python train.py --experts_per_token=3 --normalize_top_k=true --vocab_size=16384 --norm="rmsnorm" --init_std_down=0.0 --lr_mult_qkv=0.5 --schedule="wsd" --decay_fraction=0.949 --dataset="wikipedia_en"
Below are experts of layer 3 (counted from 0) of a mixture-of-experts language model. Rows are named gate (a neuron's input weights, with its number), up (a neuron's input weights, with its number) and show model dimensions 256-319. Each number is 50 + 15 x the weight over its row's rms, rounded and kept within 0 to 99.
Before each expert's rows: "gets" lists some tokens that make up at least twice as much of what it gets as of all text. This comes from a sample of Wikipedia text that the model never trained on. Tokens count by the router's weight.

# expert 22
gets: " |", " of", " in", ",", " for", " by"
gate0:65 60 36 48 50 68 28 49 44 55 33 60 58 39 64 63 62 46 06 40 65 55 90 21 34 89 34 53 11 77 71 68 40 29 31 54 31 49 55 60 94 58 39 43 70 53 44 50 45 44 54 53 35 69 59 77 49 47 53 60 22 60 55 56
up0:40 62 46 47 66 63 34 38 50 46 39 40 31 52 69 51 60 36 44 55 64 87 77 43 22 63 11 58 34 47 54 74 63 31 51 62 41 36 62 49 79 54 48 30 57 74 20 49 56 75 68 51 37 65 52 74 39 64 55 52 48 54 42 41
gate1:50 37 47 64 53 65 23 50 32 53 52 46 51 51 59 63 46 32 55 51 73 45 69 93 37 71 61 19 41 57 71 51 49 47 48 75 59 34 48 32 55 76 69 36 48 77 69 58 69 47 53 34 77 64 43 22 41 42 33 48 52 51 56 48
up1:70 32 41 65 57 61 41 50 43 58 50 51 52 52 69 54 50 43 32 57 72 46 73 64 35 53 63 32 36 60 60 50 46 29 34 75 72 41 44 36 52 72 41 39 37 64 72 57 47 52 58 49 60 62 47 28 45 52 23 41 47 58 46 27
gate2:51 35 68 60 50 29 58 35 61 46 49 76 81 22 67 42 21 52 31 53 81 47 73 32 49 77 05 57 63 49 69 48 51 47 32 56 58 35 48 39 65 38 45 77 37 40 80 53 99 74 52 53 66 30 70 54 35 75 64 36 68 63 60 54
up2:55 24 48 50 48 38 60 45 82 35 60 53 56 53 55 57 52 46 66 59 73 60 55 46 56 69 22 57 51 61 49 63 37 68 49 50 52 71 40 44 37 62 69 40 21 41 55 55 78 57 43 74 55 30 74 28 30 49 36 39 86 60 42 65
gate3:44 43 59 48 60 63 41 67 37 49 51 55 47 54 53 55 53 35 39 37 72 45 69 66 49 45 63 58 29 46 19 19 57 53 67 20 73 24 47 68 81 65 61 71 50 46 64 58 90 53 74 48 37 33 59 60 28 40 51 39 64 37 71 22
up3:29 28 84 70 46 48 54 67 76 50 53 49 69 58 23 54 40 54 49 44 70 46 68 56 47 56 55 42 44 61 31 38 49 29 64 38 56 51 43 61 63 59 56 58 59 82 17 42 85 56 67 45 55 50 54 90 55 30 39 42 49 27 54 67
gate4:35 52 52 68 63 38 24 83 49 22 73 65 54 56 35 45 56 37 14 65 45 57 76 43 66 29 39 53 42 40 31 50 55 32 45 27 62 43 40 70 73 61 39 50 56 58 49 62 47 28 64 41 52 36 54 67 71 59 54 70 68 60 56 23
up4:57 56 42 68 48 43 30 61 47 28 84 50 60 31 34 50 30 46 34 37 56 71 66 51 46 64 39 70 34 32 15 38 39 46 54 47 63 32 33 45 69 47 61 60 44 48 48 77 55 20 68 51 38 56 49 75 47 67 65 50 63 68 79 47
gate5:42 46 43 67 67 63 56 63 52 64 51 54 51 34 67 35 54 28 31 64 61 56 36 15 43 38 24 40 45 45 58 68 48 85 58 31 35 63 36 31 43 59 62 49 51 30 47 80 65 36 73 65 50 59 49 80 46 67 68 42 17 33 73 51
up5:76 55 99 68 66 38 45 37 62 65 50 56 53 26 57 57 54 39 42 39 17 36 64 52 49 47 44 60 69 52 34 47 59 38 30 83 42 39 43 71 68 24 87 42 30 64 37 53 53 31 27 71 50 20 67 60 55 88 40 40 36 24 55 28
gate6:47 58 38 36 62 38 41 37 44 57 67 54 47 44 73 58 65 65 52 60 24 61 56 56 43 44 41 58 44 70 45 46 35 63 40 57 63 48 37 53 55 66 65 44 57 62 50 68 55 57 44 50 62 49 61 33 48 45 57 45 15 47 61 87
up6:59 45 39 38 49 29 43 29 47 68 63 63 36 66 64 46 49 57 45 53 33 46 53 57 45 61 55 48 53 65 60 50 42 76 14 60 45 54 65 54 50 71 60 36 57 47 60 50 45 66 28 34 66 43 59 38 50 65 62 46 28 62 65 83
gate7:48 55 74 55 25 46 53 48 42 67 55 36 70 32 74 50 62 44 45 49 41 54 52 44 27 60 72 30 28 37 46 49 61 41 41 68 52 56 61 56 63 34 65 56 32 43 43 52 32 49 41 19 57 40 35 44 55 39 50 53 54 72 37 56
up7:27 47 74 45 29 62 47 21 33 72 50 41 85 38 57 54 56 57 41 61 46 57 60 54 37 71 50 36 38 60 52 47 66 32 56 60 54 57 53 57 60 18 58 45 42 38 52 46 39 39 50 19 53 46 49 39 70 33 53 59 44 67 39 41
gate8:57 32 50 62 80 52 43 55 60 49 60 68 34 57 45 40 44 60 61 17 65 70 61 25 82 45 36 49 30 37 44 46 47 47 73 34 62 34 37 59 70 48 63 70 38 57 63 47 61 44 82 28 58 44 75 23 66 46 45 53 37 46 63 21
up8:69 37 45 52 65 59 19 63 45 52 42 73 69 28 81 35 56 46 48 42 60 37 74 55 83 48 42 42 53 35 52 49 67 19 69 15 71 22 55 47 53 25 41 33 34 55 50 45 72 53 86 23 38 56 70 47 38 43 46 73 45 23 62 56
gate9:52 50 44 79 92 67 45 35 47 60 79 37 46 38 49 53 53 41 65 68 43 56 83 69 42 77 21 34 45 78 41 42 20 35 24 48 75 56 50 39 67 42 74 49 59 52 52 67 58 72 67 39 60 64 95 47 21 50 54 32 28 40 62 49
up9:48 43 44 86 63 43 61 55 61 45 52 39 59 31 40 69 48 38 55 49 52 56 84 61 53 72 22 45 48 50 33 50 30 36 19 40 30 54 56 57 53 57 31 38 63 30 33 67 65 44 37 45 36 42 55 64 52 77 67 63 58 50 69 44
gate10:45 51 34 43 49 42 31 76 74 56 61 34 41 43 64 41 57 43 61 57 69 44 55 63 71 75 33 50 49 71 46 44 40 45 62 47 85 42 44 97 68 34 38 81 31 28 56 80 59 28 66 32 60 47 90 38 52 53 44 65 40 61 64 66
up10:43 40 36 35 42 25 44 68 71 41 64 26 27 48 50 59 64 41 66 61 45 46 40 57 43 57 37 45 41 81 49 39 12 61 52 42 51 37 57 89 78 44 33 60 51 51 60 77 86 42 74 45 67 43 57 52 37 66 51 71 43 55 58 63
gate11:46 44 71 33 41 49 47 57 53 58 51 43 64 70 81 35 39 34 38 54 77 56 76 39 65 78 28 25 56 82 72 50 41 43 27 59 53 63 29 41 55 72 61 54 22 50 57 64 67 40 72 61 31 58 70 52 45 48 68 42 56 59 54 57
up11:58 26 72 45 55 50 35 61 54 49 50 61 32 61 79 39 60 40 28 38 70 70 84 47 42 69 42 24 28 57 61 48 51 44 39 57 66 44 43 68 59 40 68 72 49 53 36 67 68 62 50 73 41 61 59 41 37 59 77 52 57 35 35 67
gate12:45 80 81 62 54 41 39 68 31 52 51 70 54 60 49 45 47 27 49 79 74 40 51 60 49 67 24 38 50 70 59 60 58 44 48 65 64 45 22 62 60 49 57 32 40 60 39 67 57 36 31 59 39 43 64 45 41 52 71 37 47 65 71 49
up12:57 64 85 65 34 37 47 32 61 39 94 33 44 40 55 54 69 52 61 35 47 43 57 66 35 46 58 61 51 54 41 70 71 57 41 41 38 32 46 62 57 31 58 50 45 44 37 64 75 53 57 35 63 33 60 49 50 55 31 53 21 41 60 52
gate13:49 52 65 55 91 37 26 54 42 72 54 44 42 21 56 47 63 65 51 62 37 73 59 36 00 79 44 70 50 41 39 61 35 53 73 43 48 54 83 62 65 61 48 52 44 60 60 62 61 61 54 69 42 55 56 15 33 36 60 57 51 51 78 63
up13:54 62 64 60 69 30 43 52 40 72 60 53 52 23 63 51 77 73 34 67 63 67 64 13 03 64 33 74 61 43 37 54 40 47 81 48 51 50 59 61 47 83 51 54 20 58 53 64 65 43 51 59 36 42 77 19 40 44 37 41 22 47 79 39
gate14:49 59 63 41 26 09 45 50 66 44 67 77 48 68 43 46 71 51 55 65 62 58 36 34 88 41 31 49 61 48 29 34 78 53 28 40 50 62 63 68 34 66 27 50 31 27 49 45 66 62 54 51 69 42 38 34 60 35 43 68 64 35 53 42
up14:53 58 89 51 51 21 47 49 60 47 66 64 52 80 37 54 87 48 61 78 83 62 45 43 81 44 28 53 70 63 19 37 56 44 26 45 52 63 48 56 33 40 19 65 26 33 49 38 82 52 48 47 62 60 28 35 45 20 52 90 57 35 52 59
gate15:31 20 50 69 56 36 46 41 37 46 35 34 36 51 78 72 44 50 44 51 50 73 59 50 23 63 66 51 21 61 61 64 38 24 32 50 74 50 46 60 50 55 58 46 44 49 38 39 64 51 55 58 49 36 30 58 50 30 51 75 47 42 50 49
up15:52 58 50 53 50 49 35 55 39 43 51 51 44 66 62 72 30 54 40 71 68 81 23 38 37 53 58 42 41 54 79 62 19 20 38 58 79 36 63 40 46 50 71 48 53 45 35 42 68 51 35 72 48 43 35 30 25 25 71 51 25 51 33 52
gate16:45 48 39 53 79 43 37 66 54 38 81 65 36 61 60 68 43 44 63 48 77 61 79 49 40 85 53 46 32 49 39 46 33 37 46 43 48 35 71 51 65 56 35 39 23 23 61 62 61 62 58 26 29 26 59 57 38 66 52 53 54 45 60 81
up16:44 34 48 44 62 26 19 62 67 30 67 63 49 39 38 55 32 47 54 59 66 52 61 58 56 87 36 58 33 50 49 53 38 55 39 38 38 50 70 57 69 37 28 56 27 42 78 59 68 62 94 38 30 45 64 35 31 62 34 47 57 46 57 73
gate17:41 31 60 46 57 43 60 47 69 52 77 26 26 52 43 68 66 37 36 62 51 64 62 48 49 53 53 52 25 53 35 63 55 39 31 55 61 45 43 53 50 47 91 44 61 49 30 61 60 57 74 67 51 29 54 51 41 69 35 50 89 58 79 61
up17:76 45 49 58 68 71 79 41 39 31 46 42 55 36 46 84 58 49 46 61 50 62 60 45 50 52 75 65 50 42 74 75 66 27 77 60 72 61 49 50 70 52 44 46 66 58 16 67 59 51 69 53 29 27 84 52 35 69 31 48 38 24 81 35
gate18:87 89 63 39 38 74 40 50 52 49 44 49 35 53 72 40 49 32 69 62 49 80 52 24 57 59 39 66 57 68 55 54 55 24 19 45 54 59 60 61 68 59 66 38 54 77 42 51 70 68 43 54 57 69 56 48 42 46 26 19 50 42 26 50
up18:81 67 77 50 55 54 62 61 54 41 52 41 35 57 65 67 57 58 40 56 54 74 50 42 51 45 51 64 48 81 39 58 52 33 66 50 32 24 48 45 49 64 55 61 26 46 41 56 61 38 45 56 64 55 51 38 36 57 43 45 42 50 19 62
gate19:30 57 76 45 57 25 46 56 32 43 63 62 52 42 59 58 76 58 48 50 94 61 68 52 43 49 67 34 42 63 37 54 61 41 56 46 46 15 56 59 32 46 53 42 34 52 29 65 88 61 55 56 54 67 43 46 73 47 68 59 43 45 59 40
up19:50 66 73 68 38 48 33 82 39 41 86 62 56 37 49 48 77 35 67 52 72 77 74 55 41 49 72 68 49 32 61 46 50 46 35 53 28 35 53 60 53 64 67 50 59 48 15 31 44 47 67 41 60 62 58 61 60 42 53 44 56 48 51 60
gate20:51 76 45 51 57 39 58 28 30 38 71 62 69 46 56 44 67 39 61 55 82 51 48 66 52 75 18 65 62 67 56 48 87 61 51 30 40 52 40 54 69 62 67 50 47 43 53 30 54 44 59 65 52 65 80 51 25 51 45 28 64 80 60 55
up20:67 42 52 63 56 31 39 46 43 59 81 65 72 32 62 25 52 50 37 39 73 59 47 62 71 75 54 62 71 41 61 56 73 38 42 50 56 45 32 38 54 47 67 30 59 44 58 63 56 57 79 71 45 56 95 65 48 54 57 57 35 56 62 73
gate21:62 29 90 59 74 39 33 78 39 40 58 36 82 24 34 78 53 36 36 59 66 55 47 51 51 61 27 41 63 57 31 55 74 38 34 46 69 51 45 62 59 54 45 55 39 62 63 46 64 38 43 44 61 37 71 63 62 56 60 57 39 54 52 33
up21:40 43 75 50 37 58 24 63 41 50 31 38 51 53 42 63 58 63 44 44 79 57 47 39 42 65 20 65 74 77 52 56 60 44 56 43 81 51 35 56 51 54 40 67 49 58 50 35 56 42 45 38 69 33 82 54 42 56 54 59 67 49 55 42
gate22:35 44 61 56 63 60 60 39 44 33 92 71 45 35 54 36 59 34 53 53 91 69 79 37 49 38 18 67 35 58 42 18 56 76 54 34 54 39 38 64 76 42 47 49 53 34 86 65 72 51 47 43 42 52 51 41 60 45 83 53 32 37 44 64
up22:53 40 59 51 40 48 66 36 48 40 73 62 58 35 76 50 53 41 61 47 79 66 86 33 53 58 32 70 35 53 43 23 48 49 52 18 50 49 34 68 58 28 39 58 41 35 60 65 62 59 54 52 38 32 45 29 55 64 84 55 36 49 51 65
gate23:40 14 47 59 69 76 42 60 60 58 45 52 63 34 76 19 35 19 42 39 59 45 43 61 45 58 44 39 35 63 63 59 34 02 52 79 39 64 28 75 80 45 58 49 46 49 34 77 67 68 51 70 38 58 77 55 51 38 42 13 31 48 38 38
up23:49 61 49 37 60 49 41 44 37 34 59 56 41 30 58 52 60 38 32 47 54 33 46 57 42 71 49 43 70 74 83 42 36 13 35 55 52 49 50 17 92 49 49 43 47 29 47 74 87 65 58 78 31 63 51 47 29 62 41 01 21 37 36 50
gate24:59 76 65 70 45 70 40 41 35 63 52 36 58 48 49 58 41 45 66 69 65 77 67 52 43 64 33 63 72 45 57 55 64 66 60 61 56 43 50 44 46 50 47 17 55 59 67 64 58 52 32 49 63 74 56 41 32 71 60 50 48 48 41 66
up24:65 70 62 71 38 71 37 39 35 59 36 32 44 40 52 55 35 41 54 77 33 70 62 50 46 63 37 53 79 63 48 55 65 58 66 58 54 43 37 48 45 44 78 14 37 71 80 68 41 50 34 64 48 79 44 33 31 75 50 57 41 49 26 76
gate25:32 37 59 29 71 72 55 36 32 69 50 48 67 42 56 55 54 55 48 51 72 59 55 50 61 49 43 26 63 47 35 64 63 47 70 69 62 65 58 75 67 48 70 44 35 34 50 67 65 43 52 52 87 49 51 57 37 43 45 82 54 81 50 60
up25:45 74 80 17 73 64 51 48 36 81 56 45 51 49 23 54 47 42 21 50 42 70 43 43 32 40 38 44 50 66 23 74 66 43 58 41 67 48 61 46 59 55 48 44 66 60 46 66 52 60 65 46 46 47 83 47 70 53 60 54 36 77 68 64
gate26:02 57 55 45 41 44 55 65 53 50 68 56 58 51 67 46 25 66 64 62 59 70 56 58 60 74 35 60 54 44 52 70 38 41 53 40 70 57 47 82 38 57 60 44 44 39 49 66 39 48 24 48 33 33 62 42 54 58 38 62 47 56 63 43
up26:14 27 48 35 25 61 56 51 36 54 52 53 56 55 44 37 29 70 58 48 26 80 53 58 47 72 51 51 49 37 45 74 42 28 50 38 72 61 52 52 46 30 65 22 26 33 50 68 13 55 23 53 24 08 42 40 51 48 44 67 34 45 63 43
gate27:61 75 40 55 63 61 41 55 54 67 53 61 27 15 52 57 19 44 59 56 60 44 45 42 49 36 27 28 58 60 63 84 71 44 31 36 25 41 26 75 64 51 64 61 44 71 73 28 49 51 44 56 40 08 56 69 50 49 68 68 23 55 69 65
up27:64 74 32 63 56 41 42 50 49 69 54 54 20 19 49 61 23 47 62 50 49 56 62 49 30 36 27 31 62 59 71 70 71 39 31 59 29 35 31 61 46 60 84 64 35 65 91 37 35 24 47 54 40 26 49 62 41 48 62 58 11 54 71 67
gate28:83 61 43 67 54 20 49 45 58 68 43 37 35 49 17 46 27 38 49 48 40 19 61 53 74 57 42 37 38 78 63 47 77 46 39 59 39 47 32 52 59 62 34 51 47 59 74 20 87 60 50 26 45 50 68 37 71 68 72 67 40 52 42 26
up28:68 66 59 59 54 17 52 62 49 60 45 33 45 47 12 38 29 42 54 40 53 35 53 56 71 58 47 43 41 83 56 48 65 41 46 69 42 49 26 44 54 56 26 62 48 63 77 25 90 63 46 27 46 30 47 28 99 58 71 60 36 59 48 24
gate29:26 28 52 66 68 38 19 77 57 38 41 54 68 54 84 50 55 24 42 53 70 29 79 43 44 33 49 69 44 46 62 49 36 45 38 49 82 27 47 71 65 59 55 40 45 67 77 47 51 51 87 53 57 75 62 48 45 73 34 55 19 67 25 48
up29:23 33 67 45 68 39 39 71 51 40 67 49 59 37 70 69 48 31 57 50 48 62 68 59 48 75 53 74 68 64 61 50 43 53 63 67 57 32 36 65 50 59 71 39 72 70 55 56 61 41 48 60 27 37 56 51 43 50 62 58 20 50 51 63
gate30:44 34 41 45 59 37 57 49 44 60 65 76 62 71 34 78 64 33 70 40 45 67 57 41 64 24 46 54 52 68 36 66 51 45 56 30 63 37 53 39 54 31 49 43 57 45 44 55 87 62 59 47 64 66 58 48 45 33 50 27 46 37 43 74
up30:58 25 46 33 45 37 58 61 71 39 40 52 69 75 44 60 54 38 89 58 55 58 65 32 71 23 39 46 53 70 38 77 57 62 44 46 62 38 49 46 64 46 53 40 44 44 53 48 70 47 44 50 67 78 62 34 43 41 59 30 34 58 47 66
gate31:41 47 54 48 51 40 37 25 48 48 69 44 36 32 34 29 30 55 36 33 40 72 52 34 34 42 46 68 57 52 49 55 33 43 61 54 71 63 19 29 43 35 30 33 51 49 49 85 81 57 60 79 29 38 85 41 34 57 46 40 39 57 67 33
up31:40 26 58 64 47 67 31 43 19 54 76 51 61 35 51 29 23 52 35 43 69 71 83 19 60 34 67 49 32 58 50 65 63 37 54 62 67 49 27 63 49 59 56 61 42 64 47 61 41 42 20 62 63 51 74 45 29 88 45 37 26 30 57 22
gate32:42 59 58 68 46 43 41 41 45 38 90 75 49 37 33 50 72 30 64 62 78 56 83 36 49 47 37 51 62 71 49 37 63 35 63 47 43 41 54 50 78 38 42 66 61 40 48 58 73 62 57 32 42 49 39 50 38 63 65 62 47 73 74 54
up32:49 29 62 83 67 57 35 49 68 51 62 77 58 58 35 64 41 22 50 47 62 50 73 62 49 50 32 42 51 41 62 33 52 42 81 24 62 51 34 63 77 60 55 29 45 48 52 72 60 43 30 33 74 67 35 59 29 80 59 38 62 57 73 29
gate33:54 38 38 44 64 38 60 41 46 45 61 51 51 49 48 40 81 40 66 62 62 56 40 47 48 47 34 40 64 42 48 63 31 62 41 31 56 73 46 62 71 28 43 24 53 52 34 74 49 49 37 55 44 62 64 57 38 58 61 47 40 70 53 67
up33:69 41 37 61 42 50 50 43 35 73 65 73 47 59 51 43 46 61 63 57 73 25 70 35 49 77 62 45 73 39 42 43 34 61 23 42 54 31 59 36 61 36 59 58 78 41 35 65 99 71 65 77 71 60 59 70 55 44 43 47 39 43 42 43
gate34:36 63 71 61 39 55 40 37 38 50 81 53 44 35 73 55 42 36 74 47 62 32 56 41 54 69 55 77 39 76 62 21 47 69 66 77 29 64 64 73 60 60 23 75 71 65 48 75 46 45 68 67 33 65 57 47 36 56 54 50 66 53 26 55
up34:16 46 70 49 53 46 39 44 60 61 68 59 75 50 94 65 31 39 50 41 74 43 56 36 50 51 41 94 51 53 64 40 40 55 59 87 40 38 35 60 68 69 08 75 52 56 50 45 32 26 59 51 36 69 58 45 24 63 42 28 62 53 55 71
gate35:69 57 43 40 65 34 44 38 56 38 65 39 76 57 80 57 48 48 58 42 47 37 41 75 42 24 29 40 50 85 41 36 47 45 30 59 22 42 50 47 61 68 35 31 55 48 53 42 28 52 59 47 45 63 89 32 53 42 43 63 49 51 49 35
up35:63 54 54 40 75 33 55 47 50 45 77 37 69 36 87 43 51 48 60 54 51 35 42 61 25 35 42 44 55 73 38 25 50 54 35 62 26 48 53 72 54 57 52 41 70 45 69 46 32 47 69 38 50 58 76 32 52 50 45 43 47 49 47 34
gate36:50 71 53 59 79 51 34 35 43 69 59 46 48 24 73 89 48 28 44 57 57 62 71 63 51 70 24 55 44 36 43 67 46 33 35 36 48 45 43 54 73 34 68 43 61 51 55 54 60 32 69 61 50 21 56 54 60 57 43 53 55 42 41 46
up36:52 43 50 62 47 35 34 15 54 74 61 59 38 10 48 65 42 35 39 62 41 60 60 36 41 40 37 57 48 38 49 67 62 34 60 49 19 29 48 51 78 47 60 44 60 22 82 49 74 49 29 56 69 57 52 60 38 39 48 27 76 56 31 47
gate37:74 59 60 50 60 45 33 70 53 42 41 39 53 64 43 54 65 45 21 73 71 67 71 36 52 67 57 62 85 75 75 51 56 43 42 69 51 34 36 75 62 48 46 52 61 81 64 52 57 62 76 67 60 63 63 43 28 60 70 33 36 64 54 27
up37:54 43 39 35 87 36 50 60 63 68 45 30 71 41 51 59 43 51 28 38 81 66 69 40 55 51 49 74 36 39 58 60 58 49 36 68 22 37 53 64 53 40 34 46 37 90 43 56 84 50 54 50 39 60 71 41 24 47 68 72 55 48 86 41
gate38:07 34 57 31 55 25 53 55 58 44 48 34 27 38 70 37 66 51 51 40 78 37 59 25 41 23 45 70 35 71 71 46 59 44 33 67 26 35 53 62 55 82 48 53 60 47 36 55 63 12 20 74 61 55 63 46 36 41 73 51 43 35 41 39
up38:44 33 37 50 79 50 48 55 41 47 68 43 57 60 61 41 59 49 41 36 48 54 78 15 32 39 28 50 51 69 53 45 77 56 41 70 31 68 31 38 38 37 59 59 49 58 53 71 63 28 41 49 62 32 37 49 39 68 72 42 44 47 39 48
gate39:34 76 77 54 59 39 40 41 66 57 76 61 44 46 66 37 34 41 20 74 49 67 36 28 43 53 41 40 44 36 53 34 70 54 64 71 42 22 54 72 34 40 76 61 24 44 54 48 67 70 30 43 46 57 63 57 44 55 54 38 46 37 44 24
up39:16 72 68 62 54 62 60 67 68 44 52 47 55 44 68 20 45 33 18 59 53 65 51 22 39 65 45 34 39 46 48 46 43 48 59 78 41 43 63 45 32 46 71 65 19 43 47 45 53 47 47 46 28 62 63 35 50 24 54 43 49 32 53 51
gate40:58 38 66 51 22 63 30 64 66 38 57 46 69 25 34 51 52 65 64 71 39 47 44 47 29 29 69 31 44 65 49 30 53 38 44 39 51 13 60 55 70 90 52 69 20 50 56 44 54 51 26 47 55 42 68 80 48 58 46 32 53 35 61 28
up40:56 33 62 46 23 59 34 57 68 44 61 49 69 16 35 55 38 67 54 75 54 34 33 44 45 37 50 22 54 55 37 30 60 46 31 49 45 27 61 46 56 65 61 70 34 47 69 58 54 42 37 38 52 51 53 82 49 52 46 33 59 39 63 27
gate41:43 57 49 52 42 48 41 46 53 37 56 36 61 28 73 37 23 43 51 51 81 47 60 45 33 36 40 76 62 40 61 25 61 23 24 37 47 74 37 40 53 62 80 58 66 38 31 68 66 51 46 35 61 39 64 80 42 32 57 35 62 42 42 52
up41:52 41 62 42 57 52 27 42 60 60 50 32 48 55 57 37 45 41 54 54 64 59 44 53 70 33 48 60 66 54 45 45 49 00 45 48 56 66 49 41 33 61 75 53 49 39 11 38 75 45 46 34 50 70 71 49 38 63 44 41 39 73 53 36
gate42:50 61 41 08 50 42 19 56 73 46 57 65 53 23 52 44 41 19 64 50 43 53 62 44 41 70 24 59 40 57 65 18 57 62 64 44 43 46 52 65 37 08 41 56 47 73 33 44 55 43 74 52 53 56 52 61 34 46 66 47 39 22 84 25
up42:73 41 66 54 49 44 41 46 56 55 35 52 30 41 61 41 50 37 45 57 50 52 79 39 49 47 59 57 75 73 43 31 69 48 42 39 53 54 43 48 58 84 49 55 73 27 57 68 75 57 40 59 24 65 43 63 43 34 68 68 29 40 53 44
gate43:68 49 58 61 50 27 19 33 34 31 57 53 57 60 58 54 06 32 65 50 68 48 46 38 57 39 22 48 50 53 36 48 51 20 55 72 55 53 25 59 47 62 52 39 56 60 58 71 91 42 52 49 54 58 54 37 25 46 61 43 43 44 42 56
up43:67 19 90 55 65 37 48 55 60 55 62 69 42 39 44 52 31 56 52 37 93 25 60 66 50 62 49 58 43 51 44 45 69 45 31 70 65 39 64 32 95 54 59 87 54 28 41 63 59 52 56 56 54 58 83 31 42 46 77 79 60 46 31 35
gate44:58 74 31 62 62 52 55 68 62 49 58 65 45 30 48 55 53 30 59 53 56 67 39 59 35 77 77 50 25 78 32 64 46 33 38 61 43 27 46 54 67 28 89 40 46 56 54 42 59 82 54 56 44 65 63 31 43 62 63 65 34 51 64 59
up44:48 65 57 55 60 42 47 93 65 55 51 40 44 28 46 50 37 52 56 46 64 38 46 57 35 72 30 41 27 63 35 46 64 45 46 72 57 77 63 24 38 45 47 50 37 58 61 56 69 70 47 82 29 61 47 54 45 74 31 71 40 55 63 63
gate45:24 47 54 45 50 46 43 96 55 28 54 54 69 60 88 62 52 57 56 62 66 50 69 70 40 58 44 49 64 76 46 54 55 51 21 69 45 34 63 49 36 58 69 47 39 52 40 57 82 52 52 27 46 46 47 59 68 51 50 28 45 70 45 46
up45:46 60 65 39 62 29 31 75 50 44 49 65 62 50 89 68 58 38 47 56 72 45 67 48 44 50 31 39 53 68 35 38 59 45 34 53 46 21 76 56 64 61 55 39 50 56 31 35 82 67 52 18 31 22 39 67 49 47 50 38 76 75 50 22
gate46:56 60 76 47 47 42 27 33 46 54 49 08 46 52 67 20 37 51 46 45 53 71 51 50 71 45 53 43 35 64 69 43 65 35 10 52 33 49 43 48 48 62 65 58 59 25 79 24 68 45 54 77 33 56 92 51 54 65 35 65 32 52 51 76
up46:57 50 81 44 47 51 39 42 64 46 66 32 52 75 50 33 35 55 58 43 53 72 59 27 50 26 62 43 59 61 59 28 57 35 29 61 35 60 43 57 51 38 66 44 60 24 66 49 50 53 50 78 46 57 78 40 46 59 26 72 41 34 52 87
gate47:68 40 51 64 59 48 33 49 59 48 17 57 26 48 49 58 66 50 51 61 56 52 71 31 46 34 32 57 72 37 32 40 38 53 49 31 86 38 64 79 47 83 28 67 49 39 47 47 72 49 38 55 46 52 59 23 61 40 55 51 63 59 62 43
up47:50 33 54 57 58 50 42 51 54 51 60 38 28 65 30 64 74 51 52 62 57 44 56 47 46 44 50 61 76 45 47 20 73 44 51 48 64 29 57 72 64 52 31 63 21 50 46 51 69 53 61 46 35 61 24 38 58 58 56 51 32 33 76 86
gate48:64 65 50 60 46 63 35 46 57 54 34 52 45 64 69 42 60 36 50 47 79 53 54 73 45 52 35 51 70 59 30 27 47 53 27 36 58 58 64 41 61 73 64 54 29 49 71 39 63 55 74 59 32 63 34 36 47 66 56 46 47 54 83 77
up48:50 63 48 39 49 49 38 64 50 22 32 53 53 78 59 27 40 51 46 66 78 46 59 74 49 46 44 52 60 63 17 33 49 49 38 38 39 64 46 49 53 72 62 79 20 45 61 50 71 57 62 59 45 54 50 22 59 61 37 63 52 60 70 67
gate49:15 41 74 46 72 66 41 51 46 64 48 60 36 37 73 30 69 42 57 60 44 61 60 40 61 59 69 44 63 43 53 43 77 48 63 56 62 64 24 63 65 65 73 91 47 41 31 60 86 54 73 71 57 44 67 50 48 44 43 55 60 74 57 44
up49:24 29 80 59 82 45 43 51 56 57 37 54 49 35 44 52 65 50 44 70 45 46 63 32 43 68 03 46 72 56 33 51 78 37 35 45 88 71 36 66 62 58 67 63 67 51 35 76 69 59 39 86 55 57 63 47 45 54 69 42 59 45 60 71
gate50:52 51 31 70 71 40 41 64 40 45 41 62 54 39 65 57 61 51 36 52 63 42 54 56 40 66 47 45 50 75 52 60 55 25 51 60 72 35 28 64 63 12 72 45 54 38 48 58 30 53 48 46 45 46 72 31 17 53 53 33 64 37 75 28
up50:45 58 60 60 69 34 40 58 45 54 33 45 66 22 51 33 71 50 33 43 65 55 57 35 52 59 80 65 67 66 48 54 41 55 48 41 77 32 23 52 66 42 60 44 50 50 47 80 65 54 33 47 73 48 53 41 41 78 36 29 70 78 53 56
gate51:25 67 34 69 67 50 57 48 34 55 60 49 66 37 54 56 44 44 78 66 47 50 73 56 49 57 40 40 72 59 54 50 34 57 38 61 60 42 55 51 48 59 48 45 47 45 56 72 78 48 63 41 53 40 49 41 53 55 91 57 40 73 52 56
up51:55 51 49 83 83 36 27 42 32 52 58 54 43 38 32 48 44 48 79 61 58 42 54 47 33 59 72 42 55 52 41 54 45 64 65 42 70 47 63 46 54 54 54 44 43 45 55 66 54 26 67 45 31 34 60 41 44 60 83 77 35 69 55 57
gate52:28 62 51 66 60 48 47 56 43 52 65 53 53 31 64 50 26 30 59 65 87 56 48 71 57 61 26 68 39 81 66 50 56 45 43 50 76 49 47 79 52 72 44 38 53 47 66 48 52 51 50 56 52 45 88 46 60 65 58 51 45 46 80 35
up52:29 49 61 55 42 39 49 58 33 76 63 47 50 46 42 52 17 40 74 56 67 69 48 75 64 61 51 53 31 67 61 50 59 48 72 44 58 55 42 67 52 63 60 27 48 48 68 32 22 54 41 63 52 35 79 41 85 64 64 65 37 45 81 28
gate53:53 23 75 50 52 36 30 46 56 39 56 55 53 45 37 29 46 50 34 38 47 61 61 67 61 68 25 58 50 54 43 63 44 31 18 73 62 51 20 67 59 99 27 63 41 63 43 42 63 30 38 48 71 33 69 51 41 57 47 31 57 38 68 33
up53:45 41 61 32 45 44 41 58 42 51 69 66 47 57 15 25 39 47 25 52 41 59 71 70 78 53 44 40 42 46 50 50 63 42 29 58 36 45 40 48 48 99 18 57 59 74 44 38 66 36 52 30 52 58 70 56 41 68 61 53 47 17 69 50